Below are experts of layer 3 (counted from 0) of a mixture-of-experts language model. Rows are named router (the router's row for the expert), gate (a neuron's input weights, with its number), up (a neuron's input weights, with its number) and show model dimensions 80-159. Each number is 50 + 12 x the weight over its row's rms, rounded and kept within 0 to 99.
After each expert's rows: a language model's description of what the expert responds to. This comes from a sample of Wikipedia text that the model never trained on.

# expert 21
router:59 69 52 39 32 49 66 45 49 53 29 57 48 69 54 56 59 66 43 46 46 37 57 45 68 52 36 38 43 54 51 70 25 32 42 60 43 44 65 42 36 43 60 73 60 41 70 43 55 55 48 65 32 63 45 74 54 38 38 60 43 56 39 49 66 79 49 78 62 47 44 44 33 32 44 57 26 47 39 65
gate0:44 29 51 42 49 58 50 78 63 54 44 49 43 43 62 50 45 44 55 37 48 50 70 52 55 35 48 43 51 56 48 46 33 63 59 69 64 57 38 39 34 37 51 50 36 64 42 39 76 77 47 53 54 73 64 38 45 80 52 35 41 66 55 31 42 44 59 59 49 71 31 54 48 48 42 61 57 40 58 27
up0:63 43 70 37 84 46 72 45 22 48 62 53 53 58 48 52 61 42 43 59 37 47 47 71 46 49 38 46 66 46 61 42 48 72 52 62 49 49 59 56 38 41 73 68 47 72 35 69 60 51 59 36 50 60 54 57 54 44 46 47 38 55 39 47 53 54 50 51 34 57 66 65 48 33 27 50 54 30 67 33
gate1:57 38 57 53 61 40 51 40 44 27 61 59 46 41 35 44 23 34 55 31 45 35 56 71 62 37 52 43 42 62 45 37 73 55 40 26 33 47 40 40 46 56 56 31 52 39 43 43 39 20 68 58 37 53 48 49 55 52 51 38 42 39 44 49 50 43 63 80 28 65 69 57 56 60 54 55 59 61 57 56
up1:36 44 34 82 69 37 47 32 39 43 37 46 55 28 41 50 59 44 61 49 65 63 59 49 43 50 59 45 38 65 61 51 30 55 43 51 43 42 68 39 55 50 56 52 60 49 58 52 53 31 38 60 51 46 47 66 44 75 39 66 34 34 47 43 39 40 63 37 44 58 41 47 65 34 60 52 47 33 65 52
gate2:60 59 53 64 46 55 63 77 58 38 51 64 45 56 36 51 40 72 40 32 37 40 68 66 54 67 54 50 64 73 46 65 53 38 43 45 49 53 57 39 48 59 56 58 72 47 50 29 34 31 56 55 30 47 49 42 28 58 50 49 50 66 63 26 40 35 54 29 43 52 52 47 40 43 48 42 58 64 41 55
up2:41 53 49 63 52 58 41 37 60 49 54 64 60 42 32 60 59 48 39 46 41 73 48 44 34 60 87 39 66 35 69 46 57 53 50 27 46 56 52 59 35 43 56 52 46 47 59 52 38 61 54 64 62 40 48 43 29 59 62 51 39 46 65 68 53 50 49 50 50 47 41 68 54 56 52 52 58 46 47 52
gate3:56 50 53 56 51 46 39 54 46 51 67 51 39 48 50 44 57 41 35 35 35 40 57 41 50 59 61 68 20 64 69 29 59 41 35 48 62 65 60 61 60 42 52 52 36 46 31 62 75 46 55 62 44 36 43 52 53 30 66 52 61 40 67 49 70 40 47 49 38 47 58 74 60 42 47 54 65 63 52 26
up3:30 49 41 46 50 44 46 53 32 44 47 56 51 34 60 75 43 48 58 47 61 44 47 38 70 37 57 61 48 46 55 68 32 43 68 60 78 58 54 50 69 54 60 43 63 39 58 30 39 47 81 32 26 46 68 50 63 45 50 24 63 35 45 41 58 28 38 52 54 48 63 50 55 52 54 46 43 67 56 37
Description: Subject pronouns he, she, they and nouns after a or another, plus closing single quotes after song or work titles.

# expert 0
router:47 37 28 40 57 65 72 55 46 61 51 22 82 55 50 54 60 46 38 37 44 53 45 44 38 44 56 47 57 25 42 62 39 40 67 38 58 67 55 38 50 52 41 50 57 49 60 17 60 61 39 33 61 60 44 50 69 49 56 37 36 43 35 64 60 47 57 59 52 66 52 33 40 41 65 60 48 59 34 44
gate0:46 53 41 35 37 39 43 60 61 28 28 52 60 55 56 26 40 45 60 58 39 52 33 37 52 70 48 43 57 59 60 32 45 65 41 57 40 77 50 63 58 58 53 63 38 79 46 44 61 63 63 61 43 58 62 56 49 58 58 37 40 43 39 59 48 35 58 54 64 58 62 54 42 45 49 53 40 40 56 63
up0:47 67 59 39 61 59 64 65 58 49 53 56 50 39 51 67 41 62 44 24 42 55 56 62 51 34 57 49 59 58 41 64 58 34 25 38 37 30 45 45 57 26 52 43 52 59 45 62 38 49 24 47 51 53 50 44 50 50 33 66 59 61 46 41 45 70 38 47 44 52 45 47 55 32 38 58 50 54 70 59
gate1:33 15 57 68 62 65 59 47 64 37 31 47 68 70 62 59 34 58 49 79 61 49 64 55 60 74 60 46 81 65 52 69 55 41 36 30 30 65 65 33 40 41 58 60 59 45 54 43 47 23 41 51 53 40 58 40 56 56 55 57 43 65 44 71 52 45 66 37 72 45 56 64 46 66 35 55 56 44 67 54
up1:38 72 35 47 25 44 43 41 51 50 52 26 51 36 51 42 60 55 48 60 47 63 49 37 32 59 39 53 37 49 41 59 53 50 56 50 64 47 47 66 50 72 46 53 44 59 59 51 42 53 57 42 32 44 30 62 32 48 59 61 41 48 52 60 40 74 53 48 51 46 46 34 66 68 56 36 43 66 43 33
gate2:52 44 45 64 66 70 50 38 57 35 61 40 60 47 46 48 34 74 37 58 41 60 47 54 62 38 49 55 55 73 49 37 65 29 40 35 45 47 63 73 52 55 67 28 46 47 53 28 58 52 38 60 51 66 46 54 33 55 55 40 52 57 48 33 57 29 38 57 64 34 42 57 46 59 62 45 58 44 33 61
up2:40 41 37 47 40 35 41 70 39 66 64 47 46 69 53 54 63 54 58 46 46 64 65 45 34 60 36 71 41 33 53 55 44 68 35 51 55 54 38 46 37 55 27 57 48 37 46 77 61 54 52 49 49 34 55 26 35 36 44 49 48 63 61 47 41 50 30 57 45 58 30 36 58 64 49 27 59 53 60 37
gate3:45 36 41 49 87 36 68 49 37 56 55 49 40 62 41 42 56 48 41 40 49 27 24 59 49 58 72 53 41 57 53 47 49 56 55 67 42 64 56 47 58 42 31 53 33 37 31 59 57 53 56 27 57 51 68 74 76 37 68 62 38 57 58 51 20 56 53 56 35 38 40 40 49 49 56 78 55 66 37 48
up3:49 46 68 42 46 45 50 32 54 29 39 65 69 50 54 48 30 55 41 62 41 42 58 41 67 73 45 23 53 38 42 65 40 29 43 49 34 42 65 66 62 72 57 49 56 72 59 29 46 41 59 55 35 49 61 55 48 56 62 62 55 51 37 37 18 53 41 58 61 65 57 68 43 43 43 60 66 38 47 77
Description: Line breaks that begin a new paragraph, mostly right after section headings like === Stars === or after a closing sentence.

# expert 9
router:62 39 39 59 52 46 51 55 47 43 53 64 66 37 35 53 46 65 49 73 33 54 41 44 48 57 53 51 62 53 76 35 49 37 57 43 76 42 29 47 44 70 63 57 49 40 45 47 44 47 44 66 42 35 46 32 52 32 55 52 43 68 57 31 63 51 45 47 44 26 51 61 51 58 52 38 68 45 50 50
gate0:38 53 27 40 64 48 44 68 55 35 27 46 48 59 23 54 29 44 60 52 43 61 68 57 59 57 42 32 31 52 34 27 32 41 40 47 54 82 25 51 29 51 44 51 26 45 31 52 29 36 54 43 34 26 59 49 56 63 63 52 54 54 59 34 50 59 62 67 62 48 37 50 50 69 36 53 49 39 51 44
up0:47 58 65 61 73 40 38 62 28 55 44 61 64 50 56 41 57 42 43 34 42 60 60 67 61 34 38 47 42 55 55 41 56 56 60 24 54 43 66 39 66 43 40 32 32 48 53 58 54 36 65 43 57 43 53 59 59 47 63 40 58 64 55 41 45 40 37 45 52 59 49 44 51 50 33 51 50 76 39 39
gate1:63 48 36 50 41 38 09 36 43 36 45 69 50 46 56 55 43 52 59 49 46 30 53 37 50 46 49 55 54 41 47 35 47 49 37 59 52 62 39 65 66 41 59 60 45 37 41 72 64 46 52 66 38 48 32 35 49 60 30 73 40 53 47 69 38 44 13 45 26 56 56 49 38 54 65 29 32 40 53 36
up1:78 47 47 39 51 60 62 35 71 74 63 58 38 38 31 77 37 46 74 45 56 47 34 69 60 50 37 50 43 45 46 48 63 64 63 35 54 57 68 64 52 46 50 29 55 35 69 33 50 48 59 47 47 35 50 57 22 51 35 69 43 31 24 74 48 58 40 36 42 52 71 50 46 60 21 47 58 45 54 54
gate2:65 39 54 60 56 52 60 62 32 54 53 53 39 24 47 34 61 66 52 44 43 41 54 40 57 49 52 58 38 67 57 44 43 38 63 48 48 61 47 45 50 56 78 47 65 55 40 58 33 40 43 44 58 44 57 46 43 79 32 38 31 50 66 54 40 65 53 45 30 50 31 61 68 59 48 48 56 54 63 52
up2:53 56 34 46 48 35 52 52 29 43 52 53 62 47 28 19 37 34 56 51 51 63 36 35 52 46 49 40 18 65 60 37 65 53 48 33 57 59 43 49 35 60 63 61 52 62 70 72 59 65 39 56 71 59 51 33 44 51 49 46 49 52 62 62 47 69 46 47 38 43 66 57 62 52 45 38 56 49 39 39
gate3:58 58 49 48 51 35 46 58 38 47 56 55 57 71 54 44 70 45 32 62 42 56 40 42 53 38 23 42 46 52 63 72 43 33 21 54 56 46 49 41 61 46 60 37 44 40 68 53 37 54 38 51 47 44 53 40 72 52 60 34 68 38 51 55 51 52 41 52 69 30 46 48 50 65 34 72 55 52 57 51
up3:44 65 40 75 63 31 48 44 68 34 66 71 59 47 57 39 31 71 53 70 41 73 65 49 73 50 33 47 50 39 69 64 35 39 67 57 70 37 45 48 62 43 61 49 67 48 46 67 34 41 70 49 38 46 47 69 67 52 58 42 40 67 54 57 71 59 41 46 51 32 49 43 48 65 45 50 66 49 45 42
Description: Score parts and numbers in sports results and tables, like 3-2, W 34–27, 6–4, and days in dates and coordinates.

# expert 2
router:62 45 61 43 65 57 65 53 40 25 36 44 62 61 38 39 54 46 69 43 73 36 48 51 55 70 37 37 47 61 32 50 59 53 61 67 68 38 68 36 36 34 58 51 63 66 48 56 51 67 44 66 53 31 71 50 26 70 38 57 51 40 58 57 54 51 62 58 45 60 39 41 43 37 45 75 44 46 41 64
gate0:51 46 55 54 71 42 58 41 58 60 45 61 61 73 38 41 39 65 62 50 38 59 70 60 71 42 58 35 39 58 37 51 52 48 34 42 34 42 56 52 48 57 44 65 50 43 46 69 57 61 66 60 60 43 64 59 36 45 60 33 58 45 57 44 47 38 52 45 35 51 52 50 53 44 49 57 36 49 51 57
up0:45 69 66 53 85 48 63 37 29 42 46 77 63 34 21 59 56 35 48 62 21 39 45 54 60 62 49 55 72 40 38 61 67 49 37 36 45 30 60 39 56 63 43 35 47 55 33 49 52 52 58 65 55 56 55 57 43 48 56 61 61 52 49 47 51 58 66 57 63 47 63 60 39 29 27 57 57 29 62 69
gate1:44 43 59 79 49 57 42 50 59 70 58 60 60 49 57 71 28 31 45 51 47 32 53 60 63 42 71 63 58 56 59 60 43 65 58 49 26 76 68 35 25 55 52 53 54 43 53 52 55 42 58 35 41 57 37 48 37 53 44 56 53 57 34 57 32 33 36 58 46 38 48 41 32 38 46 59 52 68 53 56
up1:54 26 29 52 40 38 38 52 39 34 44 45 53 29 41 39 45 44 50 53 63 73 60 54 47 60 44 39 46 30 42 46 41 38 69 34 41 48 59 39 62 29 55 52 47 57 57 43 52 31 59 49 62 56 38 59 10 55 54 46 57 32 58 68 33 60 55 38 24 44 39 69 67 50 48 40 51 40 56 47
gate2:60 55 73 37 69 64 47 51 24 48 52 54 54 65 51 52 58 79 57 58 43 48 58 61 66 42 39 50 52 73 60 37 56 35 42 36 23 63 56 54 52 59 51 41 49 68 37 43 32 66 47 53 35 43 65 37 41 38 31 38 67 53 58 45 31 49 66 39 53 51 30 50 50 51 45 38 44 53 33 65
up2:51 50 49 48 56 38 57 63 40 51 59 53 36 34 33 60 52 44 59 58 55 59 49 37 47 57 52 69 51 65 44 47 65 50 64 61 58 64 17 46 53 66 51 47 57 48 76 50 48 43 55 63 61 49 58 55 51 50 44 42 35 55 71 57 57 54 28 59 69 41 47 23 62 56 45 30 61 56 44 49
gate3:38 72 55 62 70 46 45 48 23 60 65 17 43 54 54 67 80 49 39 46 71 44 41 59 34 36 41 46 43 15 63 31 46 42 49 46 40 52 54 54 48 39 73 37 57 66 43 65 51 30 38 36 50 72 54 39 76 36 50 22 37 54 41 55 40 55 38 54 35 62 64 44 44 63 41 65 65 51 59 51
up3:31 51 36 40 33 56 38 50 65 50 57 46 50 52 43 64 37 50 40 61 50 21 42 60 45 62 47 56 41 59 54 57 53 80 44 60 53 40 59 30 69 49 60 47 59 38 61 41 41 54 43 34 37 39 39 41 53 56 47 72 69 58 57 55 58 62 41 56 38 47 39 63 76 58 52 46 64 48 26 46
Description: Common nouns right after the or a, often heading an of-phrase, such as part of, result of, the line, the group.

# expert 40
router:63 63 41 51 31 77 44 54 61 35 65 49 25 31 34 39 40 38 39 51 36 53 48 68 53 38 66 22 53 45 55 43 68 32 36 52 61 60 56 55 45 39 42 48 46 41 43 46 49 38 54 40 42 20 36 50 28 41 51 62 35 48 58 27 45 67 57 57 35 61 52 33 57 49 61 34 40 52 56 68
gate0:46 60 38 47 37 55 45 66 62 42 51 43 67 59 57 51 33 57 50 31 54 51 62 53 58 50 74 54 71 49 45 70 49 59 49 60 54 30 48 40 46 42 47 45 62 55 53 57 47 37 58 48 38 33 59 33 49 64 70 54 47 46 66 65 51 22 36 58 63 79 49 34 41 46 38 56 62 36 59 50
up0:46 49 41 46 49 43 51 41 49 37 58 60 27 57 52 64 68 52 45 42 38 40 39 39 26 22 47 55 31 28 57 54 39 60 40 35 25 61 28 38 60 52 39 64 38 73 55 51 33 75 31 60 42 30 62 85 68 46 33 52 40 49 34 59 57 66 33 64 60 37 74 43 54 33 52 36 58 55 67 62
gate1:37 18 62 62 47 44 40 29 52 73 58 40 51 62 67 54 36 32 49 45 54 38 54 30 40 47 58 55 64 46 55 47 36 55 50 26 53 58 56 55 50 58 54 56 50 28 71 49 43 53 37 47 59 50 33 69 46 40 49 59 46 46 42 75 37 47 50 49 46 60 70 65 40 31 64 62 43 36 48 32
up1:66 41 32 58 63 43 38 52 39 58 46 31 57 42 59 54 72 81 42 37 59 71 56 39 61 65 61 38 37 42 78 45 57 43 50 45 48 69 55 63 43 33 56 64 53 58 40 69 52 38 54 44 43 50 48 50 50 55 62 37 32 43 40 56 29 27 47 41 54 48 41 57 66 69 56 36 55 66 49 55
gate2:49 51 42 67 46 49 48 43 57 46 39 51 28 54 37 55 34 60 44 48 37 41 53 45 46 23 38 77 60 35 53 60 22 51 41 49 34 37 32 60 57 43 73 40 72 55 33 42 48 35 58 61 28 59 57 60 44 54 44 73 55 42 69 21 41 38 40 47 35 28 43 42 60 24 63 38 68 60 30 73
up2:47 43 39 32 37 35 76 58 52 38 58 59 55 60 63 48 55 51 69 51 32 60 67 48 53 62 55 57 48 70 69 52 77 60 50 33 54 61 37 36 34 66 35 45 31 56 57 54 28 62 47 52 65 56 49 48 21 66 51 34 54 40 58 39 51 42 43 54 56 52 58 65 60 38 35 58 74 63 35 37
gate3:40 56 48 51 20 37 43 54 53 48 50 63 43 43 39 46 41 34 41 56 37 56 42 49 63 49 47 45 39 54 53 56 61 44 45 61 23 44 65 48 52 70 42 50 43 59 51 64 30 38 33 43 30 53 55 30 45 65 31 57 61 41 45 68 44 43 35 54 27 60 65 44 33 46 46 50 63 55 56 33
up3:35 55 39 57 66 31 64 47 61 59 55 45 69 55 64 37 42 73 65 66 41 43 63 47 40 81 44 44 60 65 62 67 28 67 41 37 53 34 61 57 54 42 48 51 58 60 63 37 51 55 59 56 25 44 61 60 60 49 52 46 46 47 53 61 59 59 53 46 53 68 60 34 40 53 42 52 68 61 63 55
Description: Year numbers after a month or in, often in sports schedules and biographies, such as 7 March 1903, in 2005, 2020.

# expert 12
router:49 43 57 37 49 66 55 55 37 43 33 33 61 72 56 63 59 46 65 46 63 55 59 65 55 43 39 41 52 66 44 69 54 56 53 61 55 18 59 31 24 28 61 40 37 60 49 62 65 57 48 68 73 31 79 51 56 70 39 55 58 36 49 55 57 59 45 70 38 57 47 61 36 52 48 71 55 38 40 56
gate0:49 57 67 64 57 48 61 46 35 48 42 32 77 47 39 23 45 58 58 22 59 63 81 72 61 34 64 48 49 62 44 74 65 45 43 69 40 66 54 59 52 32 58 36 53 60 47 42 76 50 68 52 45 51 49 55 46 54 68 35 39 54 49 42 77 44 27 70 48 59 52 57 62 43 33 57 57 54 36 52
up0:52 43 37 47 66 43 53 41 28 74 58 39 48 49 49 52 47 54 47 39 42 52 50 62 35 42 73 59 72 34 31 67 51 34 38 47 33 52 57 53 56 47 44 73 27 57 46 53 47 39 63 64 59 62 54 41 49 72 64 56 40 51 63 40 70 40 36 56 58 54 25 76 51 26 53 64 60 45 60 63
gate1:49 36 63 61 46 33 44 40 59 59 59 35 43 35 49 65 43 60 53 51 51 42 74 67 35 31 51 45 73 50 64 35 59 46 46 55 28 47 62 46 50 51 68 56 46 50 59 38 53 41 82 65 57 42 26 55 51 56 42 42 48 66 42 69 25 52 47 46 34 37 51 54 72 52 86 43 46 30 44 37
up1:56 31 39 39 66 43 29 58 59 38 42 67 48 54 54 45 59 54 66 53 39 61 52 33 43 50 44 42 34 53 45 50 52 41 50 63 38 49 61 42 60 34 42 57 43 47 52 61 52 61 57 51 43 57 40 72 20 50 52 40 53 44 44 55 41 40 28 41 45 53 31 57 45 65 31 29 55 74 68 46
gate2:71 55 44 63 62 59 46 38 36 62 52 59 44 55 42 58 46 50 56 46 25 30 59 53 53 34 37 42 61 68 69 49 29 28 54 38 39 34 39 74 60 57 67 44 65 50 30 52 29 41 49 45 48 39 33 55 57 33 32 41 52 57 71 50 52 40 45 51 48 63 46 69 64 36 34 41 50 47 48 56
up2:77 50 40 59 49 28 59 65 47 45 51 39 51 60 65 45 60 28 36 48 58 59 59 38 37 60 60 48 62 53 52 22 60 57 59 39 45 44 70 68 56 52 59 43 50 49 57 21 44 62 52 55 62 60 46 55 58 56 38 34 42 66 51 51 45 65 23 44 26 45 51 64 76 81 68 58 34 49 34 22
gate3:46 57 60 42 43 29 43 54 50 69 66 70 27 51 51 46 49 65 46 39 40 37 50 73 75 53 46 53 61 54 57 32 62 69 44 61 52 29 57 42 63 29 52 52 43 71 45 52 52 42 45 58 46 32 70 48 57 52 54 33 53 63 73 67 40 73 52 53 37 27 68 32 47 59 50 73 51 63 60 66
up3:55 64 61 58 58 50 52 40 45 63 37 63 66 39 52 47 33 73 50 78 40 30 71 46 61 59 40 46 57 42 39 72 35 49 51 41 63 44 58 63 45 41 43 45 65 40 52 43 63 52 56 25 26 37 25 59 52 42 33 59 42 44 47 64 54 66 53 67 46 56 52 18 45 63 46 55 49 37 58 61
Description: Nouns for organisations and places after the or a proper adjective, e.g. Court, Foundation, government, village, University.

# expert 39
router:28 67 65 41 46 79 70 35 49 47 52 60 53 69 38 67 42 69 44 36 54 33 59 81 56 59 72 35 51 61 43 54 67 45 55 41 53 52 73 35 33 39 76 45 56 64 53 54 32 54 38 69 36 52 64 52 39 58 50 36 38 39 63 43 65 61 46 38 46 52 69 55 30 56 46 55 44 39 62 35
gate0:51 54 46 73 66 58 62 45 48 75 74 45 38 60 65 38 56 57 69 44 38 50 60 59 30 60 67 62 49 51 46 43 40 63 61 53 51 54 52 71 48 46 46 67 40 57 68 52 45 35 53 42 46 51 54 50 49 43 38 27 33 56 45 45 48 30 63 54 46 37 59 53 53 62 28 44 56 46 49 79
up0:59 48 65 71 51 60 54 60 48 55 49 47 45 63 70 57 47 31 46 40 41 58 52 61 63 26 60 67 64 66 55 36 42 66 45 49 50 59 62 63 62 41 62 49 30 37 39 47 42 45 35 51 62 35 46 35 49 47 25 36 61 42 44 37 51 38 67 71 54 56 56 60 55 35 41 34 49 53 71 56
gate1:41 32 64 45 58 41 31 34 55 39 55 41 34 50 47 53 51 27 35 63 40 62 65 60 70 64 66 50 50 67 44 65 31 45 60 46 57 63 62 38 51 50 48 41 52 39 36 32 50 39 57 63 49 60 49 50 47 47 45 55 63 71 50 42 41 37 40 35 62 50 48 55 57 43 74 44 50 54 55 20
up1:37 42 42 51 69 33 40 39 61 43 49 53 49 61 31 71 56 57 45 33 62 71 69 57 52 66 54 56 60 62 45 42 46 62 58 48 49 68 63 39 58 34 60 53 55 48 48 27 32 58 71 58 41 42 56 52 24 36 45 55 60 53 46 52 22 39 32 41 67 54 66 40 45 66 62 52 58 70 49 43
gate2:47 43 73 42 43 68 46 55 51 58 50 62 59 31 43 51 40 70 40 32 45 75 55 66 64 38 47 56 50 58 60 53 45 38 46 57 33 56 39 59 45 60 59 37 58 27 43 59 38 28 42 45 40 58 31 52 40 65 49 38 48 39 80 46 43 20 40 42 49 61 40 54 64 41 49 42 59 36 64 39
up2:83 40 55 45 62 30 65 36 41 49 49 47 32 56 38 40 75 52 53 30 63 49 44 45 47 54 59 62 55 52 37 56 50 52 54 43 44 69 50 59 57 68 29 80 66 69 57 46 53 76 43 60 64 59 79 41 49 61 46 64 32 44 57 51 59 62 48 46 41 39 39 45 42 51 58 47 60 62 28 48
gate3:63 33 52 67 56 46 42 39 39 53 50 54 29 57 54 29 42 57 50 42 53 53 65 27 64 50 55 47 49 70 49 58 45 53 35 33 43 46 55 25 38 46 61 57 45 61 73 50 53 50 60 44 43 58 38 64 63 42 47 48 69 42 38 56 66 45 38 40 23 50 60 28 36 51 48 46 61 47 43 38
up3:71 53 42 44 49 52 40 67 53 72 27 50 61 50 42 85 45 55 26 87 51 47 64 57 34 62 42 57 45 40 44 61 62 64 54 77 53 28 49 39 61 44 68 55 43 35 63 45 56 52 32 45 44 71 48 57 45 53 36 48 51 43 65 62 60 50 50 67 39 41 48 29 41 43 78 36 67 41 74 60
Description: Nouns and modifiers right after his, her, their, its or 's, such as work, album, own, first, favourite, stablemates.

# expert 47
router:45 41 37 33 63 59 51 45 31 46 43 52 58 45 46 49 42 55 61 50 46 46 51 47 48 65 50 47 53 56 59 35 62 32 53 59 53 32 32 22 51 68 56 50 31 38 66 38 65 54 56 51 54 53 43 40 43 30 43 53 56 50 46 43 31 21 41 68 46 50 52 57 59 65 63 63 71 60 43 67
gate0:49 61 37 62 46 20 41 67 45 55 45 55 71 50 51 59 33 55 55 68 73 48 73 62 30 58 59 85 58 64 46 54 43 70 29 48 63 51 59 45 46 73 53 51 48 56 33 68 38 51 39 45 34 70 52 56 58 41 51 55 41 58 76 34 71 43 39 55 71 46 59 43 62 43 40 61 53 56 60 61
up0:31 39 57 49 43 65 56 29 31 24 50 39 63 41 54 60 63 44 52 29 33 31 55 49 44 43 27 46 38 24 31 56 50 45 74 35 54 50 48 48 70 41 46 52 36 46 45 49 62 49 54 34 84 35 52 49 67 45 53 56 55 34 38 56 48 57 46 48 33 68 64 57 52 40 39 59 38 30 78 43
gate1:39 34 45 39 55 35 38 28 54 64 38 46 36 35 51 67 44 47 38 55 58 42 53 53 43 44 57 43 52 42 54 29 55 61 50 50 35 59 58 13 45 32 59 58 61 47 72 41 61 49 49 65 46 61 31 54 51 55 39 54 82 75 50 61 31 54 36 87 52 36 46 59 51 63 73 60 42 64 44 33
up1:63 53 34 27 24 50 19 49 46 58 53 47 49 38 52 33 65 63 41 62 45 70 46 48 44 63 32 45 32 43 74 47 66 35 35 46 52 65 48 57 56 28 55 62 54 49 60 49 43 48 48 45 45 58 18 50 29 29 48 41 42 53 63 49 26 55 54 42 53 48 26 50 70 42 35 58 51 54 33 45
gate2:49 40 62 43 63 64 62 63 46 52 55 44 41 40 50 59 52 46 46 49 38 53 79 65 49 49 44 58 42 67 64 41 40 43 37 39 45 64 48 54 47 49 57 62 45 57 56 75 57 47 33 36 43 35 31 57 43 37 28 39 68 39 61 49 55 51 50 55 48 33 36 38 47 48 31 38 56 38 60 60
up2:63 62 24 61 50 13 53 70 61 37 70 46 53 57 44 40 35 31 49 37 50 60 47 57 50 66 61 72 37 49 27 69 66 49 39 33 45 64 51 48 67 44 55 56 44 40 54 30 60 79 52 68 30 75 48 44 52 48 57 46 46 61 62 60 48 67 49 43 36 48 59 57 55 58 63 34 63 74 34 55
gate3:65 33 38 54 60 48 61 46 59 59 53 64 52 54 45 47 31 60 57 53 44 44 41 52 40 55 58 48 55 52 63 52 45 34 40 42 48 59 65 30 39 47 50 51 46 42 41 79 46 53 37 47 54 58 56 36 62 33 62 40 61 55 44 49 49 68 42 72 56 56 45 37 67 52 65 60 63 57 25 71
up3:49 59 44 46 38 66 38 66 73 28 54 44 55 49 71 74 63 71 55 44 61 37 75 45 48 64 55 68 47 29 50 63 44 41 70 59 62 24 59 64 44 33 67 41 38 65 61 56 65 45 43 17 43 46 42 66 56 35 34 26 40 34 36 76 54 62 53 31 66 64 54 50 52 63 40 41 55 54 76 38
Description: Pipe separators and numbers in table rows, mostly league standings and election results, plus Party, Votes, H;, A; entries.

# expert 6
router:38 70 57 48 54 51 62 61 37 50 56 39 23 49 45 47 47 52 51 44 54 37 32 48 56 43 39 64 26 46 35 27 60 81 48 50 15 48 43 56 51 38 37 21 58 49 46 39 54 54 39 53 53 52 50 38 51 29 46 47 26 61 44 54 76 62 58 49 42 51 48 50 33 42 65 66 53 67 26 34
gate0:41 66 34 60 51 36 41 57 56 55 46 39 54 44 37 51 49 55 67 22 32 31 64 48 40 65 44 72 54 42 37 49 45 40 30 53 59 59 34 59 56 25 58 64 55 50 49 57 76 71 23 68 50 63 43 46 59 61 56 42 35 51 41 39 48 28 51 59 41 62 58 38 37 42 58 58 55 54 43 77
up0:50 50 82 48 60 33 35 42 34 57 48 47 56 31 46 55 45 34 69 42 46 22 63 51 48 54 51 67 52 50 49 53 40 29 38 42 65 34 47 43 53 48 46 43 40 54 53 58 48 48 30 43 49 51 59 62 60 36 42 53 47 33 40 31 57 43 75 77 40 72 61 36 47 51 49 51 77 56 50 52
gate1:34 54 56 49 59 44 23 51 45 50 79 63 51 53 57 49 65 50 54 70 30 65 46 35 43 50 58 55 47 74 54 31 73 46 48 73 42 46 65 35 61 39 45 62 56 44 46 39 73 51 52 46 48 45 20 31 75 48 44 49 38 72 51 80 52 43 48 55 45 29 41 59 60 60 53 40 62 37 58 58
up1:28 54 29 49 58 48 62 40 56 67 62 61 27 46 49 73 59 42 56 64 57 67 22 44 33 44 51 50 54 55 45 38 45 50 42 64 41 52 68 51 53 31 57 46 47 43 54 38 53 66 72 65 53 73 39 61 59 39 70 55 31 60 64 68 75 45 64 50 57 59 39 30 60 57 40 32 62 51 36 59
gate2:23 58 52 63 57 65 43 59 82 39 45 56 21 42 50 55 40 63 54 27 54 40 45 48 54 37 42 54 40 70 42 34 42 48 57 53 23 49 47 40 54 53 53 32 41 14 42 49 53 68 50 66 66 53 29 42 30 62 55 51 64 56 76 44 45 39 54 44 64 42 69 50 63 36 63 45 59 51 26 40
up2:62 41 53 55 47 38 54 61 57 51 38 51 64 48 35 72 46 48 59 36 58 51 57 50 44 44 55 56 68 45 65 54 65 55 50 40 56 33 49 46 54 36 68 58 50 86 59 53 38 44 49 41 48 33 68 56 66 70 50 36 53 61 58 53 54 51 53 69 45 61 23 30 64 60 56 55 54 54 62 66
gate3:65 52 47 66 71 26 39 55 54 37 45 51 43 48 36 48 53 40 40 29 49 31 46 40 71 39 67 59 27 49 64 45 63 52 37 15 47 78 76 38 55 74 48 52 56 58 32 64 48 51 41 47 39 47 44 60 60 36 61 30 55 44 46 36 42 51 56 55 53 20 59 25 40 29 49 62 52 55 45 41
up3:56 52 43 55 34 47 50 41 65 52 70 60 60 49 65 53 40 67 36 71 60 49 69 50 73 60 63 53 35 41 36 45 48 41 48 42 57 43 64 65 45 41 63 53 64 41 60 46 46 54 70 23 42 46 38 55 54 56 67 65 45 40 45 46 45 51 23 33 35 62 35 40 20 55 44 35 39 34 54 47
Description: Line breaks after article titles and short descriptions, plus infobox field values such as United Kingdom, Geocentric, species names.